{
  "num_hidden_layers": 11,
  "hidden_size": 224,
  "n_experts": 256,
  "experts_per_token": 4,
  "d_expert": 96,
  "d_shared_expert": 128,
  "hidden_act": "squared_relu",
  "moe_layers": [0, 1, 2, 3, 4, 5, 6, 7, 8, 9, 10],
  "router_score": "sigmoid",
  "normalize_top_k": true,
  "routed_scale": 2.0,
  "balance_loss": 0.00258,
  "balance_bias": false,
  "n_groups": 4,
  "groups_per_token": 3,
  "shared_expert_gate": true,
  "init_std_router": 0.012,
  "lr_router": 0.00128,
  "vocab_size": 16384,
  "norm": "rmsnorm",
  "norm_eps": 1e-06,
  "tie_word_embeddings": false,
  "optimizer": "adamw",
  "learning_rate": 0.00255,
  "beta1": 0.95,
  "beta2": 0.99,
  "max_grad_norm": 1.0,
  "batch_tokens": 131072,
  "max_seq_len": 1024,
  "train_tokens": 683400000,
  "max_steps": 5214,
  "dataset": "wikipedia_en"
}
Below are experts of layer 5 (counted from 0) of a mixture-of-experts language model. Rows are named router (the router's row for the expert), up (a neuron's input weights, with its number) and show model dimensions 112-223. Each number is 128 + 24 x the weight over its row's rms, rounded and kept within 0 to 255. Numbers have three digits each.
Before each expert's rows: "gets" lists some tokens that make up at least twice as much of what it gets as of all text. This comes from a sample of Wikipedia text that the model never trained on. Tokens count by the router's weight.

# expert 196
gets: " a", " with a", " of a", " an", " to a", " and a"
router:155160151104100170174075157142118141131141098086065116114103109123134100149122161133123096137132118150148198101126114124113098138127154158151087151143158150100129153134121118118117168122096130135095076145144128113124132115136146125122106118154114148156132145120152076113129131136135142103140089139115153146110153123084149152105137099093
up0:150131157126111140138125135123139166122120149134109107081134119136105128113141113130128139156098129142142121126149118133143124143112124179156142080094124161139090090104143130139087140170133129098166078115134121112129101171136143135129122105108126159105154153147121080160157115171158128129156097136138160165109091157084131130125116119101
up1:099136120129098093129102137099136113110138106088067141091156161138098128139110146119119104125141098135139145148142154122118093108107103127149103101094122161118100156153114130109106139152139173127129139130112081118080126153108099142138141123100168124134142143137122132127155142107103160089103134126137152150127110117093137144100184140102
up2:171158123082111075116126140160093180188181144160153134128137099146122099151150131145175119141091146102138123096144153153153099138123134142148117145152144133112145132141136140153096132121116135108088113142112095139145176144094138143101113112176088133136150149100104117103132103177101130103174166110129119162081131153160129116112125135130
up3:166109149095131104107144160096126132152158127103066145128136141126133111135132119144087150114096124114129126132115134142108114126116113159133131153116101155060121110098122164130165102144082137102152132140162102122127117084073145113092095166125156153100096096109140149086111140174125143161146116121165160136129126084113131134125130147109
up4:154164181101126139149118115103155140129130157083131102131130061110153133139104130128173119121142129147108141090123106139101120119174097145135116130121154153127131118101136146113109149154123104137105102078145113106079135140148134117126142137152100133103106141116118117131128111108172133100175124149130142115085140123117124136112091123101
up5:164111111123109149146152206143107134113115104154147139143122153136105170077120133126144148135133128100128132100107147129107176141091183133127117163115149156149140142109089124174126147160116134143109105126120167120136100162176148124149155104123168107080094081115166146125130138091141173085135130143111129135103108120122088110108135132138
up6:144124128125121162120162127170111158169113129129122097118113095137143127129153146131170116122119129137147152107075126122133118147121159141126065172132149152116138141142139122125152126137105116198151081158132130123077120119088160143099067124110121115135127150120153134097106144142142072108144096114104110125118131129137123146102136116130
up7:143155180101101145153130164127136146136186150104103117114104117121136135105130145108136106124166145139123156091160120057159144118107137146159141123153106138141129169125080142162120121193139165144121129110125186160084087082133134150132134161121134139150126136110132127103137143074109128128133110145081145115140133106107111125138108125112
up8:150071090123157155136131113098087128145147128115139107118097118150182151177166069154126112128125119164164116130134087111103100138163103133143075140168160164114094171120102125105134150151117129132133101177139154092129119110140144088118114123120139098110117148109170112123088103120126150112097098137105130127125108109127168147115122109117
up9:102151155076123121153110125128120121132120106154130191120152165164099129145133140119102114129164133161130107143123086116136109145109110097112084128123135114114078113144125125085110127126151129147132138127083128166129102128165116148115127131106101127150173116130135079124112156134110139117135132151121146112141161147145110129194111083106
up10:096136158158151124146124174142093105151123136131124148096139167160101099166119127114108143128141128089135167137120083135138090131131089108143091104153130136143109149132115139082116096146124127143073114152122143180166142113121124116145141121145100151184125143137112142120089094119139129062163140120155148117131117129096167150160133095104
up11:143135141132102144169140140141112151132159087182106146073093147126082149155185122145084128131118153129083098113194133115158120118132142124129123127118124124113141116217119124140128152148145136127126134138124102114140158127152121165142134127103107148158131107164130144146102105129153140145129164093131139154138089091115130124160111079148
up12:200138120113147164125148139101154113089103145130133161162159144142121092137120086139144114117103186142104145121115126145128140119107143118114131128181163098150154064176122093120132142115104125132127166139127083126107160129139115133137159130148125128139183107139138096143131086164120139121134129100122085085116153117127139163117153165176
up13:133112170138084108118117133130171121101152135147155108105135170141125100092120135174130123132141132094129160132116120096139097135123124120104082148109127155143101105079131100120070124096121099109123118168123168128140125119178142154137114154127114146156142139119170137146167101166124113127159119130157142078122177140102146111128101123108
up14:074117128137133134105126067138119086113129116108136114121155106102181153127146098117125104160146149101178126126174153114083101160134139115112074117092162161163087126109119112126132126116147165162139110114084133127124106146113150123142139127145153093114187144109105164121145118096127123112134114095112135116149084125131144119148112122139
up15:102083108166168160123150135113156125141117161182122111140073126159135162137118121122114132129123126125130095120153131081184119156113140112179131130119149092078125182115117138138145097107051128115107106092163061112127150123112101127131127112131113168139124131108092117127147103138111145157130134093175144117139107121113127141091126135119
up16:160110155136136148122105155114113117100128128122137082139157103135130104109104111127159102128083117111135124109119125169126110159155135164147118119106135158099139115147116107146132132146121129120120099112143097092075099124123096147125126123133129103105089137134106114103149113153125160103169197130101128120064113125147137100128100174116
up17:123090154163132118158158123138119114168163139112139099124124116142110165141128128159110112150130114138078139111100116108160099124158117088123126084119145120144080119122143137135186116107125159131145092144146151178166168079118127132146097112135112165120133144113114133108112111150150142153184140171091111107108136174125169115139146085134
up18:160147166139132099140082140135103146095135123097126154119101158164105113132122106112130173152113115141104146082113075174098143143173120089125135114175115120134117140157125123130079153131171128119114112138143120110140120119120117150128097120139091090121093135136114107155123107160151099121160147091151144126087154120140113131136140093107
up19:144145134107144127156148187119114153069111113161119157126110151138092105113101116120132108123105122141121107090144118138086163176139106121107136144113120160150096145163113120154130084104102162112127162110115088121093102125168112132126149159091111163114128153113124115129109135139110103113122147116116117101115174132143172101126138107139
up20:121126115126114140157102176167094114128132119136164132092119149106138120128169127129170106136137123143132144097138157102128151153164183163129133140090103147109127141105096127154149093119086153146123140136131129125143103064130072151119120126103089117093154185116136090122153143139103141128139091134121110149073132124129182129130128127116
up21:160092157097160114095122123133146118167143142120149174088145144058112117134083125142099129143108168133166126173127142132146102160111123114158142132107133143132160141135157141148145142150144145134113104144157086105093173103115145161085124099128093132129112144135108051154133139182120086087152101145098166168146146119105116130137131134084
up22:091129172092115170135099126142119161126170119072138178128118121163127129114105134147085163131138129109156127122082140128111093153120146147164138149148128099141125095136162158095123151103152137086123113141116125149147150126098107163146116138184113126158133104133152135100108103119139110167112132185120136157145158139139097125105120109124
up23:147112131148063117151115123137166169115134149134133118127115117146122115135105150124095140136131100112142132150153106097127150129136168134128110124157127083148101125149118094159137128115148114155130091106088142156139113115104162092146103105147091117147167086099132130097093163115110097102080098155146149120103124126076149119135128124089
up24:152155148137143144160119151132118154168103150120117124150133083164126136130142132143115126123129105100135166175092130137157148136115124108140097136148106128147089115166161151095129152156101119127122090124139126153127124124105149155106124132140137144163114168109147135124117131113135132172088122135124157157137138135107150148167155134048
up25:150153149119106138079122143114131103096099118142145153105077086150119134112131167078116129132150141157118157130153153127130159092078146118134069087127149124119141146149134127110127108136108132112089095154126117130078081137161128132141102110118129129183104152127174100137162108123110182174128100147097156138144083131123105131138134168086
up26:142137120118117121112178130109136115167124133126139174166099096107151164119134117121099105135164159095170138166097100064138099127130130139107137136139112116096156134137139125159141172104126087114137145134126157155133115156176144127125130108156120132122127098148119093180112133112147157118149139167083107114161141087105111151097152150169
up27:088130102088076114147111089149153088097190096109144110097113145154146109150094113155121138127156105143178101119136098139156126114123132133113102102138120127146121134150159145116106090126136141074103103122164105120130157139124127093103116184140117125129152151135134068180158120175122133111142135134133173152120146113145134144073121120141
up28:108151123145077159083140126085168100137141110129126140143125100129123119192136065122141116125115133152079125137137084142110154120115145142119091133145156127155157125126112151137138117137126109157134084147165125124094135076099139130133090104107103139139091143101117140167090095114158132118123096119128165133127146120136118173105128158116
up29:156093116151128131123102146089134086131154114106134090111116136145087101125100099122097130154138106130129141115172072133124095148147136133151160157067130107122098100096147137151084117123063104165075124105119114135117148137097126164140101123136101156149124144091080109148143090133159129137109133121172158106124107103104099109146163125115
up30:133121128128107149132092130144129129107155135110099140149141108100135062128092135168140074125119090134144141113140085122122157158159168118143150157113117176172124123158098135139109126116129161144122135115089114129110114139135088158150123105157155092073157137127113140114161109149084122095162139119132089119049089128147125084111135168135
up31:132137176102111146185102161139114148103182154125151156114095135165121134108130126147110110137093156099124152150146120112118128121126160157122118108132110112106114080175131169166069121114116128102154132112081097158153131107166093122148114155164064176160119133173152135137115144185099171142104134139111120133095130128136140153141185112123
up32:129164179145144157145133105134143109175124116130140147102110116128126131165170135170172126130123126096128110128142134156137092086105123128132125142143117110157130114085133162102135129161121095121114116115132107118135145100127130133109148161135143147138091118110120139125122141161151131128143121104150159163114111085097164134124137117148
up33:113167188118142113088141145136096135127177110103110146135105153099142123147123120140075135127157119152149119076132095093132128129121131137124139130129133161143102159160145102110130147129194099116104070108149127147145112072122143155111149129162149095122171145127152092092176119127084107105136176128124138142147146111146129113162090123127
up34:132142131159134161173130121103151137143142160116147120155118084152149155128153121126147140137130122146140150110117133154136129131164156122112132121166146166130135160123141151145139126122138106102143148107171127114116129117166102115116082161176174158083117122127191105141099126140134134140154095119154115156129137173150134136151146073081
up35:110127163125113185096109127090135102140139180147131120123123158126121141131121109104115129117102116097149141117112131120129135141079120185143103143144120071073099128171138096141158106103109129119137119105093107130153140164134111079135142114165137145105139141151132136095141157152156149157100148111143138153144160154125116137148150195074
up36:168109126123147151101155149135085100108151127130100092166109151129162154132138107136153117139099140128092149134107111123109142113127133176122103131092117154120140124118097132109168103150112101140122124139142118137108135126112152176094154137097115132207122156131123085101110131118147117087124098084115105140105112117088124090143083077190
up37:117132151119101134145150111157134134149137138163143107116065127118157082148141143147118140146152145133111138122084095120143134107180102145135118179106114092063126125120129152104126126121106120101115114088093146148145167099115119137118114137134163145108062141148156071150106138125109138118086125133135151088111145104095101158125131119125
up38:133131128124089114149116111109184124086135119111090094121111122102134099139098107126146153163147120112142151136089135166154090115129136157105085104121118138108166133147154128108132153127140078133124079115127125101137143117139130096121091122189112149148094160089110131133116130145135131106107076173113169127090160131076108164137114131101
up39:101120118125089148126137142160123150154124126078127105137085097123180104121121121151115096163115101123136145070138115097154109120101114132100109129151124145132133136108130154126184154181149098161131083101123110145116127100123164130138119136144118134159133126145161136130111109119148132109147126123122097113090156135128124161104120090113
up40:140156135126099149147139135135144161143109117095155124144144154164121090139188175107132142160089171112087117116164124109122089136071132099130170107138095095154132171114148121112147140143092123092164130122103151139153119115174126110104128136186107134155138126142132137116148116096160077132151110158121120136109133146134117175149127135130
up41:136118151150148129140121127095118157104137117138125081160153143170106140096131131147148112174117095137138073082123115116171111151205104179139162098098136107147149127113122141160080136155113129158152135131137146123096166116122133138131117156131139140142114139095074093145101127176173104134136109152105148123107141099083134116145174176123
up42:161156111106123143133149115128156131122136129112139141117140122078164140176134129130120119127112164129134169160102168116138088133128083116116095155134119133126109145126123123146138145137129121151122045145141137129153159100167150154120116086099089136149135132134118116154101115154158136123132103143124132124166191099114138156125109107140
up43:102151115129092145133139121092180137124131133159096142121126147145161135164119121155160170142138100136165172129146132123105130120054124162136110127137131115086131143113147136169126129113154158145121087111141105135130145122123147139117158119132164089143117154122096130115089140068140096124147132116111152113081148154114119160115133178078
up44:121089131096138141113075128131089142148176117153154108163135128100126118115141103172138143130139106175116120107189098078151095118113142077161132129143144134164144142110077130171096151139112142133112100119118110094149145145110117167126132139141123095125149125109135120127145156154114163061153146153131092091119130135121163134100137093119
up45:145102115135143106127185148137111144150095121141147139189149099120127188111094107086118128121117146131102106126147121144092160144111172123133108101069129102119136111160121103135169143137104124165121132123177135125164183126109137125110128130115146150151100116112120152141106065162113100125113142117109127168147102151075155120159142105128
up46:108141103139083109133100169116138117144090100161120158136124134135133105161102118150125103131117141141138118130213096138105133094075128106127151159121133112124114142104118093171099171135118147133110116117127049079116149102131129124126132131131122111137123128115131100137137158148087160082148153101120131145145133109177131137112146111135
up47:099136107093124124148085140155150138099141143139124149086108125151139088175132125182119074134136119114148155142157116175109154168150163142138110101136118116130126104156078132145151131119145164160143124170107113136102161111164141160129102145144123107149143128064129144142112113118109152103131147111103162117130131092135125134116070134113
up48:156123129134111136109116114130156173125143106139105079124156097141118123105120137138127150129141136089152134169130128159113123141101163195123174144139113148125145121141149129124139128171077150141131117192090151130133186155142118203132121095159174113155134123104119140107113096095108155188124100130127108095132146133127145064111110127112
up49:086165144100099137126160131124111109111156109106109158105154098154127125102114138133132089141098139085125145150145155124118154136139112122141159112120146114136169141164158124140084120119173122128141156131139131133156138133151117179148145111163125142146131124126142125150130177087148101097136075147134149142113145125147120088094180096120
up50:130095120110120106129157155114175127136116150106126195138161138149099101141128142171126119119139118155144137139118134186112154140100137144110111164157148147063108166104130135101100163100126133132097134131152120105118129094165139104080081121123182125104132141118166088120104146147116120141100104155129125136124118141147156122108118178115
up51:122137137113139117150154149119116146104116182135137124130130141127127132107121135135115103137167123121096168124127114170118167106074138161144095144097148133100133184127146153076145127111104098145084142156153070154112142107154119169141124143147172108138129142085125103079105134147204137156149111114122158148104132067147130116123099183110
up52:159128193066141083124081104142135150139157090141155123118110103094122142120122145114136109156145142107156101148110115079145136088116118116131094078122112173113142129117158124143109159172130123134153105115128106127121142096132130093135128123132144181123096135092110096149120144145113158112100140161079127185128113139103117091134135115109
up53:133151149138153137112117117137100068113083134125136129131117109117166138201142111108107118125113143131132142118106101132134125120130147138159140175078147119109152150100142131126154119160110133165130109114159141131165135099117109123132167111115124131132107123119162095100136167102120154113164113123184141130088117087157093076105140094131
up54:126149144127141144103112147137141130150115139160152177155107094134101115083137113127122164131119169107086163081102124144154145111131191139125131100118127100099118081151150113147120143126151100123130109103103143153135134132119132142123098101117152182152110118141127100133141116144117117050166163102119143101145152177099144134155188128120
up55:159169139141064118157141140117136155133141132117118097088074169149122132110126143172176154131119166126114107114081096094152110124116123116147144123158122143147115148117165155123152126150133115060105128106146164118139106117173141099153119108129132154146111136132128112116126114099080165119119090132082168169115114160099145158146115128131
up56:120131091097101104141121118115130126146161119134109105073097109110137148137139102089134155128148122125158119137148130145122105114118121124108100142107111116116121106154117143108112154181155175123117129171091141155180119165103175086113141172139163109130101144125154119171151130135140167109060113130111107091117093105105147146119138116145
up57:129113199130125161144133168099098178172137152157156146123133100116150129085114123123099132144120137087133171105108124124146137147100100111143092146154116134119168096101134105096111135174121112147098154152156131114113120117121141147119124143111157140165126172118113148088176155110125121123135142083159164124118131137108147101115158101104
up58:110156127111072084132122116094129173122150146084117082114129139119135085172126124135134147150139134158113143123147116158096112143145173130101072141112121131134111139135119139111163143121123109109107081135155110120112122095100138146117114127120114117176090124119106112139059123167135127102121118132165133143135160127069138141072128128102
up59:158131151156119144178108130081142170114135147143085126088172117117141099110102151120146149156119167147128144144081067088160112146097111123107106118132131124119139144142112154135148152143158174137114113148137105124131122083122122105129114111190106098167113139106167101100127156091143110152121115146133118074103169105104120123121132099123
up60:153064107111096133133117166165145131165158130120100175118083171119124172115159139158123100146130125127110183117094162113141095118109170132153116090171145119128159135132109132142126137112114191094086156126102119092142130150117148127141131088180091164148151115113140127097143096161117131149132118123137137127149099136067122154079129150124
up61:174107108158145135139157123147096131164125102180134129152184152137117153134147130119135132131162129124097113162111127140132109115091127107131111126128154086133136086150089111136124136120101095155130117129127115128126117150185133148089101150118123137108118123111167121128101118107158082130140128145106063112103093059112165086135136111131
up62:163131144122135112122143102117123103109128160089077154145108097168152138144112145193120130137131154155142160109160102144177144122136166144131082205090134081078125108118105164092120150147104081120121106120134124139129156104088126119124117128159149156118166126116115086131149146143146147159100099168140123117104129099108115140115108144138
up63:167136175098124107147075125153113140133111142105118162085180102170148112147122179161128108150108144101119170163129111117140140112130136122145098124119183100132096096148154129134118139104133116146125121128112111134107107140096134148110146115166120139147121115138102132100137121188150149156153116164201148093107186164111138130140141126075
up64:155116125127105147150118149124130176089143146104130128123109149152140135099144138107120140156118078148147138091142119095119186136185164114141166108120110161132112146135128141127137132141175103167124141105105155142101135108117108167156124135146134170120186122127137137122154116129105114122115130107133146111112074159081138142159125096087
up65:203142179109158151151113197113124128177150160095166133121124137123137086112094129105146128137099127106120150136178121141156135131140129172121148135157136131116140135087137112127120157121116082140114151096128123151105172153132137121136140107121134116144089117160119101115088137130159133060141148159105153173103142137100145150114150134135
up66:116154140140129097157113127140109135153120113125108132141187148150156094100155155073139137148140122121134189103130106125130119081130110107153163133158121131144132169122167122130128168149108087110170151101111100125094108091119123124133130138121116173124094136128134116117196130074170152124109167111156147160145132174142127124173167151130
up67:145122118134121108169114153121110073135144110144104152128119121143074113140139106146145120139125095122163080142131109124128123140188113175132141129116152121132082129100146175137147122111120117096152142110159114122147121144110077131121097152133165168103123122117136074117129134170154177123121127150146106163148115132078136154092175094155
up68:117087127118112159141132130117150140108077117120140154147105062160175147114121132099150153131085152133111149103154146136155115132126182135133110119107111098088120119136136118149140138132125132139130110126135099152080124085107142083114174123119152128130130125104145105119113115129135134113123125163108113131109118115107172161155124133132
up69:155161162140103094129154117135151148123159144118105111120143153133152182143128147130123181139147114126111136151139140128097102078129140113123148101156098092109158110144129127139131164176112130143114076121134151153142114077094123126123142131141180210109119069125135127141150144122101125096112121134145128152144108144050115161109132141129
up70:128130183128117140168123142105140115138122105175117141077159131101068131150146125154129115132150104149175190145146148145156117140117115105149150137107145092088130144147126152151110106122149105118135112151122109116194127194161138153088139151132110156106097138134142071126164148158177106100144128155130073104117121116133131155182128110111
up71:109149171132171108132103116161117160164157134127114154107115128123101091144103109145132112148158120097164100134131160120149128138138151184136128124121146118120133123133167147102158098136090079105106113093161150137165190120150149120125115098141119165159142147133127103097104119134077193119109117148161142166135118137109156152132147149134
up72:108134133097110137162115131117149122133102106128169112093136150150161083153103120107083138126133166157151095174132127126106126132139119144121111107081127111123110152111150134111124097140110161098152140137148087122119145165115123117153157093141092135161138110139126130143108076113124096160111151126156142129126166115140116153147122134111
up73:088132165104104139089090112095134109096117166110126094132142089110111119137171154205138115112138132136116106150132132117152075126104131117164091165127161131104109146148158158113143128128125129099143106145107122125156129159178111123141140101134106135182133155185135138138129153121151167101119090127148110143111123123128145152110144148135
up74:121140118118119120135148139146145193143137139170153140109137108141156137148162112127118081133169109121134191128176121137163083150142152102143098141149138088102116113105074149111141169143076088167115098143116137129112139165170170123091099154157110154141133148152129127133134100118127148133136131098119150099130111094144099113117109154133
up75:133132129135126165181115154100142117119134167129153097109165127154149114097108125147125118128090112122137144101102132141150116103112204141107113143147128129130107107115129118107145143120102101103124105125115112132112141130104116119107153140089079149111110115166139121137186121184123129163151125136121139142108124157128147116179105123096
up76:100124118146100134168096126122118147114146175144081137115127128062128126152169136159143123135121124139110116112140109119168101138144109151127096156125126142150181156125115158162146110144100163111111112184141105103122175108114141125135083128117144072151083135099197151101111153131144136133100132142161136083100129128097175088123128113123
up77:177166109138101128110108137155133149150178113115146170142101147165100126134133101135148122126125121138130151128096116159175129089129137113108136131141100122112113133132090132144140152102140127145104125131101133171112170140103138155135102160164128102158150119166152085166122111150095107121120180125125145169094126118085077143118142103153
up78:109154143122174158127139148120114121142164098115135099106100133153161121142124134135115122135125138110143180077137119169156125137145121106149148129149128113127148112122137122130119156101155089138145113083103115121114114108074126125126161134153153105154115122092132062121127118053135081111104114155140118115107152115137148127105122099118
up79:152144128137099123153106135159114152128170080125092105141145154161102139183102119086098158117137138127150128158173158160110111158122154114146081135170158132112122155142104123117178117162098133100131094166122108103126094120092135120102137159177125124133101112138168124130156123159133167167125150108121157153133118074138162161117098088133
up80:162135148143123106138117114151153141158171115107136155132106121153154095138132117160097095138112116111135106077148115133121129151121119133146151112172121127101120097111131143096138118141119161073100105112132121098142129106119122147114074125182079112153076143112139119132143097151111093145144144116124102139097134173169100148155099138096
up81:143106136138146115093099125173137160150154093116069183132123125154109118139116142114131136133118140104147150097117098117141100105089111106136153095107141102082094164147126110157154148149111127160140111136106079140158122109105099177130124134119098170140128179089081109093136096132137150129139158086156160126076136132106101152151111133154
up82:150114165122096129150140140109154164114171149123133130094080123142123087149102138107154169127122119115141117098111102104144129111091114124191169129132132134150113157167129181079108148158130105098155109097134124100122133139118120113125124164140166128145105125157121135109113118117111123107127111128122150109106144142105153179143163110121
up83:102143156126105129165146108108130144092072141135091098127130158121126148168107139097107146137096115143119127173147142123093092116140110130124096151124132143167162123122129145115161161153115163122080139132167107112099129143149111148151136097165104144144125137099103133157121128100176161149164115144108154146115145106107168121095122095125
up84:133128103108104110143134135140183116152131131140124147119138170125132136103132117139151108149101123172129112149152135134160140135114104098119091110156139103108152147141111163144137169167114120148114085151121101118079174127125125096142087119123110186174107129111115161119113135138169146130126169129107083130114128161121151153145140106102
up85:125081160145128161093124124114076106111144145114143119159140108151175117130113145126137142147127161136112114143134111094112113123115126087132155111144133123118117152172132153103109116149116108071165140114111127109095126177180130117177105081142108125118157155122123099133139123152144130169137109119129146099139112119129135169132138121150
up86:150101153102093094133149159103118129071144148150112151111145129111143129162125093164096145147134144130118143122099140125129172170154172126145153129080170157144126121132122154144125134139140127097128108146128115173129141102174081116081146140146133142123131100100118085134143117117138195134109149132127127129138116117078077132123124149141
up87:106132104143132117186113116098105132088162121099122130120096161076072109142106126136122184109141128095149126146123137096163111126135120072146140105147134118145126114122166123111089173120142110107098120135144067147137123140136106135129158130168102111130158135146125127161146127135127102103122161117126161138088159133115175132144119149135
up88:146186157141084068098140164096151134154135129133154120081158150096138143112111145139152136135113133092119138123141137135108124126124106091126109120105139137147121117104150107147141153139135124145151129118122117129117101125127132140106123089089146136120120131160098132141155127075131116105144119166105139132145113161090078115140159096119
up89:147135129164108119174101168139153177145139161133128133118090135100105118161094126230141130128123134139107149083112106132136163144127184124155097131147113126122130093174142129122120156125122157136150136190149112111126160118091144135153136162072131144161127126123120122181124130195079171130141080098088158167131149126094149177133145140149
up90:139164151131104110128096171120149119106137110076117154125167168132125115142137154140145160146161129064132146130156145147116145153173147154113160113125180094145110112143144107129103148166137108154190128114097058126133095133120128151139108105103109092126147124187101124130110095085128133127146136135146145145124151159118156143101112128100
up91:149112130150158121149120164144156146180155170115126149131113135134170123158110147179134118165077103140139154071091099158158103159157118124113109128166133138162093142153133127142180143115150155113123121123153108107132176113120133153129121109183120156126156117145081140166170107125112141131161124169098102117099151117175166150109138122134
up92:118163127141119138142116170196107121128135094165115120050103104096106127150179127115125116131126103118176109124172135091100136160105104122155129126126140143159124118118130123151101158122123157151158137154157134089116149134127118110123095121119109091175137121148134138119127147096114101116163144169095120137118107127158116157153149126106
up93:148150139125149108173093115161144146086137105101094132144109156153113113160127143106142134127113122124122131133130086170106151111136118094180155103148168141121145126111109139091113138132178075109126125103116139152161078096119144141161085139119110161115143107139151095127110134105130104074086126120136145152111178107143123144126113092170
up94:120146137127136136133135130112116124145124140158121098123157101125139137125155169155154135142131122143105128137080134132099123113146094143110074134181143119139108091123114154113108165161137130110142132131069134151087090119113125162138109124108172136120102146168145120140106153107128141132141099115130135111144168108102157164102124144106
up95:083191173105106138163130129124112090152153137143151132092154112117141102140105166166131151145159096122162176112131105166133149152164200143108091135131110101127156080139118128110100153149160087088163085178130162129140117128132123134119150112151117133153120169164115085124115098151087119101104070153144150148122116080117146142114140128111